Below are experts of layer 10 (counted from 0) of a mixture-of-experts language model. Rows are named router (the router's row for the expert) and show model dimensions 0-255. Each number is 50 + 12 x the weight over its row's rms, rounded and kept within 0 to 99.
After each expert's rows: "comes before" lists some tokens at least twice as common just after its tokens as in all text. This comes from a sample of Wikipedia text that the model never trained on. Tokens count by the router's weight.

# expert 24
router:45 58 62 59 63 43 65 54 75 65 68 25 63 38 68 51 34 35 34 34 49 61 49 35 46 51 50 31 64 33 41 52 43 57 39 41 53 39 58 35 58 52 37 49 33 71 62 38 69 70 56 39 38 71 53 52 36 60 63 67 68 43 60 60 29 47 53 49 45 55 49 33 46 47 36 39 43 52 51 48 39 60 56 30 46 55 58 46 70 35 46 56 40 43 42 59 47 67 27 23 58 39 51 54 69 25 60 30 41 57 44 59 41 32 45 45 40 47 50 40 38 37 59 36 65 43 34 38 39 40 34 56 27 52 35 49 65 44 48 56 60 57 74 28 72 60 61 53 54 39 42 61 68 46 58 53 35 70 70 44 60 44 28 49 45 51 36 70 66 35 59 67 54 61 60 62 57 47 49 48 60 45 37 52 60 60 31 44 66 61 45 66 54 36 48 24 51 37 39 46 61 39 70 40 60 64 54 24 52 48 67 31 36 29 54 45 27 67 56 33 50 55 45 52 45 61 53 40 34 59 56 34 55 47 40 42 62 26 66 66 54 45 49 47 63 52 62 56 49 43 64 46 51 38 34 48
comes before: "the ", "and ", "which ", "a ", "but ", "with "

# expert 23
router:30 64 59 70 59 32 69 31 66 56 48 46 53 45 62 71 57 32 40 45 40 54 61 41 51 64 44 37 55 32 33 61 38 57 45 44 37 36 58 52 61 43 38 51 48 57 66 34 58 55 68 43 39 64 59 47 45 66 63 54 63 41 52 61 31 50 42 68 55 53 43 49 45 51 31 53 37 61 53 43 44 51 55 35 47 60 63 46 60 47 60 53 41 24 25 47 51 54 48 35 67 50 25 66 73 30 54 40 43 63 32 61 52 26 58 51 40 42 61 47 41 31 66 28 59 31 33 31 35 37 40 58 41 54 35 67 65 32 56 64 56 70 63 44 52 64 54 58 64 38 44 67 42 34 72 62 33 49 61 52 64 29 25 46 46 65 50 69 67 36 62 63 64 63 64 57 58 57 49 71 62 43 45 41 67 63 42 32 59 54 39 61 53 38 48 31 44 39 36 57 70 46 69 39 66 64 39 37 52 50 68 41 45 44 57 50 49 62 42 26 35 67 39 60 50 66 49 40 49 56 71 37 69 58 42 46 57 37 57 50 60 48 40 51 51 30 59 62 46 35 46 66 63 37 42 47
comes before: "| ", ",", "–", ") ", "born ", ":"

# expert 31
router:44 52 55 71 60 46 56 46 80 51 68 35 54 37 57 60 50 43 36 44 54 69 55 37 49 55 60 41 57 46 32 64 34 61 22 53 33 33 56 48 61 42 52 51 44 77 66 52 54 61 58 44 50 53 72 49 35 58 67 52 65 45 61 59 33 38 55 54 43 47 44 31 51 46 51 56 31 50 78 45 54 70 58 38 43 62 49 42 58 41 65 61 47 39 45 70 48 62 37 41 60 48 35 66 56 31 68 37 43 51 52 66 37 30 68 54 44 38 56 46 38 46 58 41 81 31 33 47 48 40 32 62 52 54 36 53 50 47 65 55 60 61 57 35 48 55 67 49 62 44 24 62 34 31 75 54 39 55 53 66 70 49 40 37 38 54 39 50 51 40 64 75 57 72 49 47 62 45 58 48 45 50 28 42 54 56 39 43 64 64 40 71 63 40 50 30 61 35 30 56 59 55 54 34 61 67 41 43 50 64 62 37 47 40 59 41 23 53 43 42 47 71 49 67 31 61 45 42 34 61 64 46 74 55 49 47 73 44 63 60 46 70 50 49 41 40 73 54 42 34 61 63 61 31 40 41
comes before: "of ", "in ", "and ", "to ", "for ", "were "

# expert 5
router:34 67 54 62 76 46 52 30 63 40 64 45 64 40 65 56 46 44 36 48 37 45 51 43 40 61 49 36 58 44 34 60 53 55 23 35 46 38 50 46 56 22 33 51 52 50 58 31 67 65 48 33 32 61 66 45 38 59 43 53 77 37 41 57 32 54 44 53 42 59 43 48 56 59 40 34 36 57 59 36 60 55 71 37 37 56 54 42 54 35 53 63 48 26 41 55 41 59 50 37 52 48 40 60 61 44 53 35 32 58 45 48 45 25 65 41 43 42 65 57 46 48 57 56 70 40 31 36 42 40 45 63 47 57 35 57 55 37 47 71 54 67 51 32 46 36 61 74 59 47 38 51 33 36 68 58 37 56 64 47 59 29 24 38 55 50 34 58 55 47 51 64 74 59 61 46 71 54 48 52 58 46 44 41 67 62 32 39 45 55 24 64 50 41 30 35 51 44 40 62 63 55 69 43 68 65 45 26 31 56 61 47 47 49 57 42 39 50 40 21 42 74 39 56 50 64 44 31 30 57 42 29 67 75 40 50 60 42 55 54 62 49 51 57 48 37 52 48 42 33 72 68 56 34 38 55
comes before: "| ", ", ", ") ", " ", "s ", "; "

# expert 0
router:38 55 63 69 51 35 59 42 61 58 69 39 46 49 43 74 45 37 33 54 33 60 47 40 41 56 43 27 53 55 42 59 60 62 31 47 40 40 58 30 46 35 33 52 43 60 50 61 60 52 54 45 44 54 72 46 51 57 51 39 64 37 53 45 35 57 34 63 31 79 31 39 56 61 45 49 48 57 64 10 50 52 53 45 48 53 59 46 62 27 62 51 59 38 37 58 45 65 45 43 65 40 57 69 53 49 60 58 40 60 40 65 50 42 56 61 47 42 67 58 28 43 55 46 58 42 38 46 49 38 36 70 41 43 39 66 57 34 47 52 62 73 59 41 50 53 65 56 59 48 49 62 49 47 57 54 29 52 58 65 66 53 47 37 30 62 54 62 58 48 63 45 57 57 75 65 69 46 66 74 56 31 32 39 56 73 42 37 55 49 43 70 74 29 53 32 57 41 44 59 72 52 42 48 51 52 45 42 44 59 72 55 33 37 59 58 38 57 33 22 44 65 30 65 31 51 50 59 45 47 57 34 74 55 32 54 58 39 56 62 68 47 37 54 68 50 60 68 25 27 50 41 39 31 57 45
comes before: ". ", ") ", ", ", ".", "'", "-"

# expert 14
router:31 68 60 53 70 49 67 56 78 58 69 51 56 50 73 62 35 34 35 50 39 51 70 32 36 61 32 39 53 45 41 48 37 48 20 33 39 38 60 47 69 41 38 51 40 61 63 45 69 57 53 29 34 63 63 32 41 51 49 45 65 38 49 57 35 69 52 56 53 52 43 56 50 52 38 45 43 61 64 45 50 75 59 29 50 60 58 43 68 45 66 46 50 31 38 49 48 59 44 39 59 50 28 64 66 32 49 40 43 53 35 31 47 34 54 46 40 36 67 46 45 44 57 28 58 39 45 43 41 47 45 63 48 52 38 53 63 38 54 67 68 66 43 44 42 56 53 70 70 37 37 50 45 35 73 57 48 54 54 30 57 40 30 32 43 56 31 59 61 35 59 69 59 44 54 38 66 56 77 57 59 38 47 35 72 58 42 36 66 59 32 58 48 44 39 40 53 38 34 67 58 43 59 46 73 51 34 28 35 43 67 28 48 42 40 48 38 57 43 35 44 72 44 58 40 70 54 42 39 69 51 35 67 57 45 40 53 37 60 64 53 45 41 45 54 48 57 46 42 36 69 55 68 36 49 53
comes before: "to ", "by ", "in ", "as ", "of ", "with "

# expert 13
router:43 75 52 61 66 46 54 39 73 53 79 43 71 58 68 57 40 26 39 54 44 51 66 23 45 72 44 51 59 50 44 61 39 60 27 32 45 48 49 34 52 40 48 48 37 56 61 39 68 59 53 44 31 65 49 47 46 50 58 34 72 45 46 62 30 33 38 44 47 71 48 30 53 43 41 55 33 72 63 33 50 49 66 32 52 57 51 49 65 34 51 45 61 33 43 68 36 64 51 42 71 48 23 66 63 24 45 39 51 51 36 41 41 31 59 60 31 51 51 59 44 50 51 42 58 49 44 37 42 52 41 63 46 61 36 65 56 39 66 61 59 72 49 52 52 60 64 65 65 44 39 55 39 43 65 51 29 56 59 49 73 38 35 45 50 53 39 59 50 44 67 58 67 59 52 54 66 57 72 66 54 35 43 43 64 49 39 38 46 53 33 65 58 47 40 41 53 61 37 64 55 43 67 49 69 57 45 36 40 53 60 38 42 53 34 41 26 70 66 33 44 57 26 60 56 65 52 40 40 67 45 51 70 63 38 45 68 41 62 62 69 43 36 65 52 43 69 48 45 36 53 57 64 35 57 48
comes before: ", ", "\n", ". ", "'", ".", "; "

# expert 1
router:30 63 50 69 59 46 58 45 61 58 74 40 44 60 64 67 39 40 34 65 29 49 73 35 42 55 32 40 51 49 45 46 39 44 27 38 44 47 55 71 60 46 47 59 38 70 76 48 57 66 54 37 38 66 67 43 32 54 67 50 72 44 44 50 22 39 47 57 46 57 37 58 52 41 35 35 30 68 67 40 30 55 58 34 58 64 60 47 56 46 61 60 53 41 47 60 47 50 48 51 53 50 28 68 67 32 58 44 43 61 36 47 39 34 48 43 24 42 61 44 34 36 53 34 68 32 35 28 42 53 32 63 44 70 33 52 60 45 46 70 72 71 46 31 49 57 63 66 58 37 47 44 43 28 78 58 46 61 55 47 54 42 33 36 38 57 44 49 51 37 68 68 55 53 51 48 68 50 61 62 57 38 44 56 58 60 41 29 48 60 35 56 52 40 35 28 66 33 39 43 59 49 52 40 67 65 40 23 53 68 55 36 48 40 46 59 52 39 47 36 44 58 44 60 48 58 45 50 29 72 56 46 65 64 48 38 63 45 57 57 62 49 38 59 40 40 62 61 49 38 65 57 60 38 48 46
comes before: "| ", "|", "(", " ", "0 ", "\" "

# expert 15
router:45 50 64 60 55 34 55 61 56 57 55 47 55 32 70 60 42 45 35 45 42 49 53 45 26 52 41 40 74 33 42 64 48 56 41 36 34 44 70 38 46 48 40 52 52 50 67 32 58 63 60 40 36 57 50 41 51 56 48 44 76 43 62 69 44 68 36 56 55 49 39 44 40 71 54 56 41 49 56 41 32 50 59 34 50 55 67 45 55 43 48 63 44 49 29 64 44 63 41 29 60 47 52 64 69 42 60 38 45 61 48 35 51 23 50 68 39 26 53 55 48 34 62 47 44 43 46 24 32 27 41 60 44 50 48 51 64 46 51 47 56 61 67 52 61 60 63 56 59 42 58 71 70 56 62 67 35 56 61 56 66 41 36 52 59 56 48 64 50 34 60 63 62 58 50 63 68 49 65 59 74 35 35 38 59 56 49 54 60 63 24 59 57 36 44 39 44 37 33 45 55 33 65 63 58 55 51 34 40 35 52 46 38 21 52 29 41 57 63 36 36 48 42 59 46 57 64 51 33 62 74 38 53 72 32 29 28 45 76 68 68 34 51 35 58 35 64 54 28 38 68 58 64 40 37 54
comes before: "the ", "a ", "his ", "New ", "birth", "200"

# expert 26
router:46 59 62 74 61 48 62 39 48 50 48 23 54 50 51 57 41 50 49 48 54 60 69 34 36 63 30 38 64 25 40 60 40 60 51 38 42 43 60 57 69 43 50 71 44 55 54 51 54 56 63 44 42 68 51 48 39 67 64 52 56 48 60 69 41 37 45 50 21 65 55 18 32 50 26 52 40 60 65 26 33 52 60 49 68 63 54 46 47 45 63 59 32 44 35 57 48 67 34 35 61 34 42 54 58 43 60 49 46 65 47 50 33 44 67 59 54 31 58 43 51 31 68 51 54 37 44 32 27 36 56 68 47 52 32 66 65 30 52 49 60 56 60 39 49 59 49 54 64 31 41 51 50 55 50 60 51 71 56 44 57 37 49 33 45 71 32 48 50 53 48 69 42 74 70 62 57 51 50 57 74 49 54 39 60 51 41 43 56 60 41 63 69 38 31 48 47 23 25 54 53 26 65 42 54 72 43 41 62 49 51 54 38 28 61 51 42 65 40 48 31 58 56 55 25 52 53 45 38 55 58 49 51 62 33 46 52 37 67 58 69 36 30 51 58 42 55 74 38 31 69 54 47 47 45 67
comes before: "==", "The ", "| ", "- ", "In ", "== "

# expert 12
router:42 68 65 66 56 39 62 58 73 42 44 49 44 43 49 59 38 40 39 53 56 43 48 46 29 58 50 41 63 41 48 60 41 52 40 36 25 46 42 48 58 40 57 55 55 58 53 32 57 51 48 31 52 49 57 34 52 43 70 77 56 40 66 58 59 59 52 61 29 55 53 45 45 48 51 32 49 64 59 28 43 64 47 47 59 59 64 62 63 45 72 66 50 50 40 67 53 67 36 47 65 38 40 73 48 58 67 35 23 71 45 41 37 55 53 70 48 39 64 46 39 42 61 54 46 50 42 48 28 37 39 71 39 65 45 56 46 36 64 46 56 63 55 31 39 59 50 44 62 40 34 57 64 25 49 61 24 65 69 24 63 40 50 40 31 50 40 59 55 50 52 54 70 59 72 71 51 50 64 65 58 39 44 43 52 41 57 37 61 48 46 57 49 43 42 23 71 41 45 69 65 37 49 42 76 59 32 47 58 52 41 55 32 53 75 44 40 64 75 27 35 55 50 52 28 53 64 29 39 44 62 51 59 60 33 38 46 55 65 54 64 52 51 61 41 25 52 44 35 31 52 49 64 49 41 66
comes before: ": ", "| ", " ", "- ", "by", "\""

# expert 8
router:41 69 73 62 59 43 59 53 51 62 60 30 56 26 76 66 46 44 45 40 43 57 61 30 56 61 45 38 64 50 38 62 60 66 47 45 45 35 56 46 67 59 46 54 50 60 52 73 58 50 61 28 40 68 57 33 35 65 59 60 49 40 68 61 24 33 34 53 35 62 37 30 46 39 33 44 46 59 75 45 45 54 41 39 40 52 68 41 62 42 67 64 39 48 41 56 49 74 27 47 60 42 51 59 66 52 73 37 48 58 37 66 41 28 62 62 51 52 58 35 35 37 51 44 58 29 40 37 47 46 35 55 38 62 55 51 71 41 55 47 50 62 72 52 62 65 72 43 63 35 37 54 53 42 58 48 36 58 55 62 59 43 35 51 43 64 39 62 49 47 59 70 63 62 60 52 53 40 64 68 62 39 31 45 56 53 35 36 57 65 42 46 62 22 39 45 54 37 44 71 60 52 53 41 71 62 49 41 36 70 51 39 44 44 64 58 37 63 58 40 46 65 44 56 36 61 60 38 23 56 67 43 60 52 34 29 63 34 72 70 66 54 35 60 49 44 55 58 46 44 66 51 65 42 42 44
comes before: "the ", "he ", "that ", "it ", "a ", "his "

# expert 20
router:35 67 58 73 76 53 56 43 62 42 64 42 64 51 47 64 37 46 32 41 24 52 69 32 48 60 57 41 61 45 40 59 51 50 12 37 53 44 50 44 51 27 49 49 49 53 69 59 67 55 47 33 41 55 57 51 41 59 54 41 76 41 36 52 37 49 51 49 45 69 38 45 40 49 38 48 42 64 74 32 52 69 56 44 38 68 59 49 70 43 47 67 52 36 41 47 36 57 42 43 61 53 31 65 54 41 48 33 41 45 41 59 38 29 63 51 19 46 52 48 41 44 46 44 68 21 41 42 38 43 43 59 50 52 29 68 54 34 56 55 50 70 56 29 65 51 54 68 69 52 32 54 48 42 68 55 45 61 56 54 51 38 40 38 37 61 37 61 53 29 58 60 75 59 60 39 75 58 58 63 52 43 45 47 57 46 42 42 58 58 45 76 47 50 47 32 67 46 30 64 62 48 69 39 67 66 32 35 51 62 64 43 48 51 42 43 40 59 38 21 41 66 36 63 42 53 46 37 34 52 52 37 57 57 33 43 62 30 60 60 55 58 42 57 56 38 57 64 45 36 58 66 50 29 62 39
comes before: ", ", ". ", "\n", "- ", ".", "; "

# expert 3
router:38 75 50 61 64 44 61 47 60 52 62 37 54 49 59 63 41 36 39 54 28 52 61 42 40 57 33 44 55 49 44 60 51 57 16 37 37 48 58 60 65 44 43 58 31 63 66 48 59 60 46 37 41 71 62 49 49 65 59 54 65 43 42 51 36 31 44 54 42 66 39 56 39 44 40 42 40 71 60 33 45 71 55 40 54 62 60 34 67 37 57 62 51 34 47 53 47 54 55 39 56 48 27 70 65 29 58 35 34 52 38 45 42 38 55 40 33 43 55 40 36 45 71 42 57 36 47 30 42 47 44 54 46 68 23 54 55 24 47 67 53 69 43 36 54 65 58 70 62 39 43 63 33 34 63 55 46 54 61 52 59 34 29 38 40 63 34 46 58 30 43 66 66 54 54 48 73 53 70 67 47 38 42 53 62 51 46 42 58 65 31 71 49 47 41 48 62 42 39 71 59 46 58 34 67 69 33 26 47 71 71 33 50 38 53 48 36 56 58 38 38 63 45 53 43 74 51 37 40 69 62 39 61 62 44 34 66 41 61 67 58 36 36 51 42 31 57 53 50 38 54 67 56 37 43 53
comes before: "- ", "| ", "|", "(", " ", "N"

# expert 33
router:40 46 57 60 68 54 67 38 60 68 60 33 54 38 59 59 40 44 38 36 40 59 67 41 43 60 59 34 63 28 38 47 26 57 22 51 56 51 60 45 48 70 42 40 37 62 55 47 60 56 56 47 32 68 58 47 42 77 54 47 71 45 55 65 43 60 44 54 46 53 34 42 32 60 26 47 43 50 54 49 45 57 69 29 60 55 58 41 55 49 57 58 48 51 32 59 54 64 35 26 75 49 30 51 66 34 50 60 47 53 44 54 43 27 51 43 36 40 63 44 40 35 52 46 58 33 40 52 35 35 42 58 39 52 31 59 55 49 52 67 70 65 62 33 61 57 49 56 62 50 51 65 63 32 58 64 36 59 57 58 61 34 29 28 44 55 47 65 56 47 65 62 56 70 62 55 52 54 48 49 62 53 38 49 57 74 49 52 47 60 50 68 54 41 50 35 61 51 42 53 61 38 55 29 53 69 29 41 28 34 60 35 32 42 60 34 32 68 61 52 30 61 46 46 54 81 50 45 35 51 64 22 60 54 37 41 50 42 61 57 53 14 31 41 44 40 68 64 41 42 62 46 43 40 39 42
comes before: "of ", "and ", "in ", "(", "for ", "was "

# expert 35
router:25 70 47 60 73 47 57 31 69 49 68 48 61 46 65 66 35 42 38 40 33 45 58 45 53 59 57 39 59 39 45 57 33 50 30 37 41 45 59 35 63 41 40 51 40 56 69 48 57 65 61 42 26 70 58 45 33 54 56 44 74 42 35 49 36 47 54 57 38 61 43 47 44 43 49 39 29 74 64 38 46 65 59 35 55 62 63 52 64 40 68 66 38 34 39 49 46 43 36 35 56 52 23 63 72 32 51 50 40 52 43 39 35 40 58 48 38 35 63 35 42 44 56 47 73 35 48 27 35 48 52 52 43 52 27 60 50 36 45 59 63 63 54 44 57 65 61 59 53 32 30 48 49 28 79 62 44 54 54 52 48 37 41 36 46 52 45 55 67 45 56 68 63 64 53 40 71 55 61 64 57 39 39 41 79 57 33 29 49 60 40 46 50 39 36 27 60 38 43 57 49 51 62 45 70 63 36 32 44 36 71 34 48 54 54 55 40 51 40 24 40 65 42 57 42 61 52 45 38 70 49 45 57 61 50 31 63 40 54 58 57 35 37 44 52 41 60 55 48 39 57 72 68 32 44 42
comes before: "| ", "was ", "(", "is ", "|", "% "

# expert 18
router:38 60 57 54 67 29 53 53 61 54 56 40 50 56 62 63 48 61 37 45 36 56 69 34 40 70 27 36 51 42 41 62 53 71 38 38 49 41 42 62 43 59 59 65 28 52 69 32 60 59 39 50 23 68 51 39 33 48 45 55 52 40 49 61 50 55 53 65 32 71 35 54 41 47 34 51 32 58 60 25 39 76 64 34 64 57 78 39 47 40 49 45 55 32 47 61 34 69 47 42 60 49 50 76 55 41 49 40 35 59 51 60 48 39 57 72 30 36 57 45 33 48 51 30 62 45 34 48 52 42 33 70 43 48 45 54 41 41 57 51 52 79 50 35 66 46 57 48 47 43 32 61 39 48 61 85 43 46 54 52 50 45 38 28 30 50 49 49 60 39 74 61 57 48 48 65 61 25 58 58 52 48 45 45 69 65 45 50 41 62 48 43 61 35 45 40 67 38 48 43 54 45 57 48 59 47 34 31 60 64 57 48 32 54 65 32 46 61 53 44 36 78 39 52 39 60 55 38 43 63 46 40 66 59 39 50 23 31 62 65 59 38 33 40 54 32 57 51 43 27 64 49 46 35 56 57
comes before: "s ", ", ", "\n\n", "t ", "s", "us "

# expert 32
router:48 64 58 48 59 40 62 45 51 56 48 28 51 26 69 65 35 37 31 42 57 63 60 47 33 62 56 33 70 47 40 61 56 70 51 48 31 28 55 45 57 49 32 63 52 50 56 46 53 65 60 42 47 52 61 30 37 66 51 58 48 38 64 54 42 50 32 56 45 79 46 50 48 33 28 59 41 61 61 42 46 50 61 37 58 56 74 40 55 35 63 63 59 49 52 51 49 51 28 42 61 44 37 52 51 44 68 45 52 56 39 56 37 32 56 75 45 48 60 35 43 38 69 34 61 45 42 29 51 32 48 66 41 59 38 46 58 37 50 54 68 67 58 47 62 51 63 57 51 30 44 47 36 42 51 67 37 67 51 34 59 35 37 45 51 49 41 57 53 44 69 61 64 55 60 68 49 54 60 61 52 28 19 43 61 71 38 48 60 72 35 69 53 37 32 48 48 27 41 63 48 48 53 36 60 52 36 53 38 66 65 30 34 48 54 53 32 43 74 56 46 79 38 63 40 45 50 45 52 55 68 49 56 52 34 38 42 35 73 69 58 58 35 60 48 46 72 51 40 33 63 63 76 35 47 64
comes before: "a ", "to ", "the ", "in ", "as ", "been "

# expert 38
router:49 45 49 62 58 37 60 47 63 59 64 41 65 52 56 69 44 38 34 54 41 56 53 30 38 54 39 30 60 57 50 57 29 57 53 41 39 45 53 48 71 35 36 64 47 62 71 40 58 67 70 46 29 66 61 56 47 56 56 61 55 44 54 52 51 57 34 60 24 51 49 37 36 42 55 45 50 62 65 28 44 52 59 37 55 66 52 60 66 48 76 62 51 45 52 67 60 61 53 50 62 44 46 59 66 50 61 43 31 67 37 32 44 32 57 58 45 47 65 41 54 47 63 51 40 48 47 58 30 40 28 69 38 48 29 63 62 35 46 56 69 68 53 32 48 69 51 48 76 38 36 64 61 36 69 69 36 61 52 48 61 44 44 32 35 71 57 65 69 35 57 49 64 65 55 60 38 44 48 47 80 41 33 50 45 57 59 50 56 73 25 56 78 26 53 30 60 36 35 61 67 40 59 34 63 53 38 50 24 41 62 42 36 52 73 44 45 46 68 57 45 45 35 62 52 45 63 41 45 57 48 46 55 60 47 46 60 48 58 60 65 46 33 61 67 43 60 48 51 20 50 51 46 46 29 49
comes before: "\n", ".", "0", "\n\n", "°", "6"

# expert 16
router:34 62 56 55 68 49 59 41 74 60 77 37 53 42 58 56 47 31 36 48 43 48 73 42 52 63 39 34 57 37 52 62 25 53 15 41 44 44 64 43 48 51 43 47 39 53 66 53 66 63 51 34 30 65 65 44 42 47 69 42 63 39 44 51 28 42 48 53 49 58 39 53 40 47 36 46 33 63 66 36 44 51 62 30 51 69 57 44 58 47 57 59 51 37 34 59 54 51 38 42 65 46 25 60 63 38 47 51 46 56 37 55 45 36 66 42 27 47 64 46 44 32 64 46 68 40 38 30 47 48 37 59 56 61 32 50 48 35 47 70 69 73 51 35 46 62 53 68 63 46 39 49 35 34 77 58 31 51 60 61 54 39 28 39 44 60 40 67 63 39 49 68 75 57 45 56 71 63 62 67 55 46 45 45 75 45 43 38 52 60 35 62 49 42 42 41 60 44 36 63 61 49 54 40 62 53 41 29 53 72 73 42 51 46 39 55 42 54 46 38 35 50 43 62 44 60 54 47 35 63 64 30 63 67 46 34 64 31 56 60 54 40 35 45 58 34 54 55 38 36 64 68 63 30 44 40
comes before: "| ", "(", "\n", "|", "; ", "', "

# expert 36
router:33 70 51 70 67 44 63 51 67 46 61 39 52 46 68 57 36 36 29 48 34 59 62 42 47 64 46 38 54 42 41 64 41 53 22 40 38 48 56 32 45 43 43 48 31 75 68 57 73 69 54 40 35 69 76 31 44 57 64 49 72 37 49 47 34 50 56 49 41 51 46 41 36 53 47 41 43 68 61 38 50 68 67 48 47 64 57 40 64 34 59 53 60 21 37 52 52 57 40 51 57 51 31 68 59 43 49 40 35 50 39 42 44 33 56 36 36 40 62 46 50 40 63 37 57 35 36 33 31 46 42 60 54 67 22 49 51 41 48 76 56 67 44 36 46 54 52 50 60 40 44 61 45 34 72 61 47 54 66 67 58 44 31 43 46 63 38 51 55 36 53 61 60 55 59 49 71 59 62 70 56 40 46 52 68 48 37 32 48 62 30 51 56 43 37 33 63 33 37 60 52 45 51 49 58 68 36 25 36 54 72 20 50 49 52 49 29 59 48 33 49 69 50 57 46 65 45 43 40 63 49 32 63 58 46 35 68 44 68 65 62 42 37 63 58 39 53 60 43 37 55 62 58 37 40 53
comes before: "| ", "- ", "; ", ":", "°", "USA "

# expert 9
router:32 76 63 60 61 36 58 51 69 40 49 50 69 43 76 49 42 41 35 64 36 51 67 41 58 68 42 39 53 23 60 53 71 77 42 39 47 41 59 51 51 51 44 61 50 66 63 57 61 65 52 42 42 52 68 44 23 66 53 57 69 37 61 55 47 67 34 55 31 62 46 51 54 39 42 37 43 45 57 23 44 59 68 45 49 50 52 32 53 56 56 64 65 31 41 70 35 59 40 43 66 50 40 56 55 40 50 42 56 76 38 76 40 43 69 57 40 33 55 64 50 31 65 43 48 47 43 39 44 27 34 76 46 44 39 56 61 30 43 62 46 61 60 54 60 54 63 55 51 44 37 63 21 41 70 47 37 50 65 49 64 38 47 31 39 60 51 63 49 38 50 58 67 42 59 49 60 56 54 56 69 53 41 39 60 48 50 52 73 57 35 51 54 33 34 45 66 41 42 60 57 44 57 48 58 54 30 41 48 65 50 50 49 60 66 40 53 70 55 46 39 67 40 66 30 60 60 49 53 55 32 32 47 57 27 49 28 40 60 63 54 41 45 52 77 36 60 61 38 22 49 60 63 52 51 59
comes before: ", ", "–", ". ", ": ", ")", ") "

# expert 39
router:36 65 56 71 57 31 73 48 65 58 55 35 69 40 67 63 35 37 37 42 33 64 73 32 48 50 50 32 59 53 49 74 53 50 41 42 32 30 46 50 47 52 30 58 41 38 55 55 63 60 53 38 34 51 52 54 39 61 57 56 51 55 54 55 31 41 39 54 29 54 48 43 53 43 52 60 51 67 61 39 61 56 58 38 39 73 61 48 74 41 69 52 48 51 27 58 47 62 37 32 59 34 37 47 64 56 59 40 49 52 49 50 48 47 64 57 43 49 47 35 41 31 48 43 65 48 37 45 35 54 44 61 30 54 45 45 62 29 38 51 51 61 62 41 65 56 54 59 56 40 24 53 49 31 58 49 40 53 49 43 60 39 41 39 46 58 31 63 59 35 54 60 56 54 51 50 58 41 51 66 59 54 45 49 77 40 25 28 54 75 35 62 68 34 39 36 60 29 40 66 64 47 70 49 64 59 41 39 56 58 63 35 21 35 56 56 29 64 68 44 43 45 49 62 40 74 57 35 30 49 57 26 48 60 41 26 53 35 63 59 50 68 42 41 70 50 55 61 49 37 72 63 63 32 29 58
comes before: "he ", "and ", "the ", "which ", "was ", "but "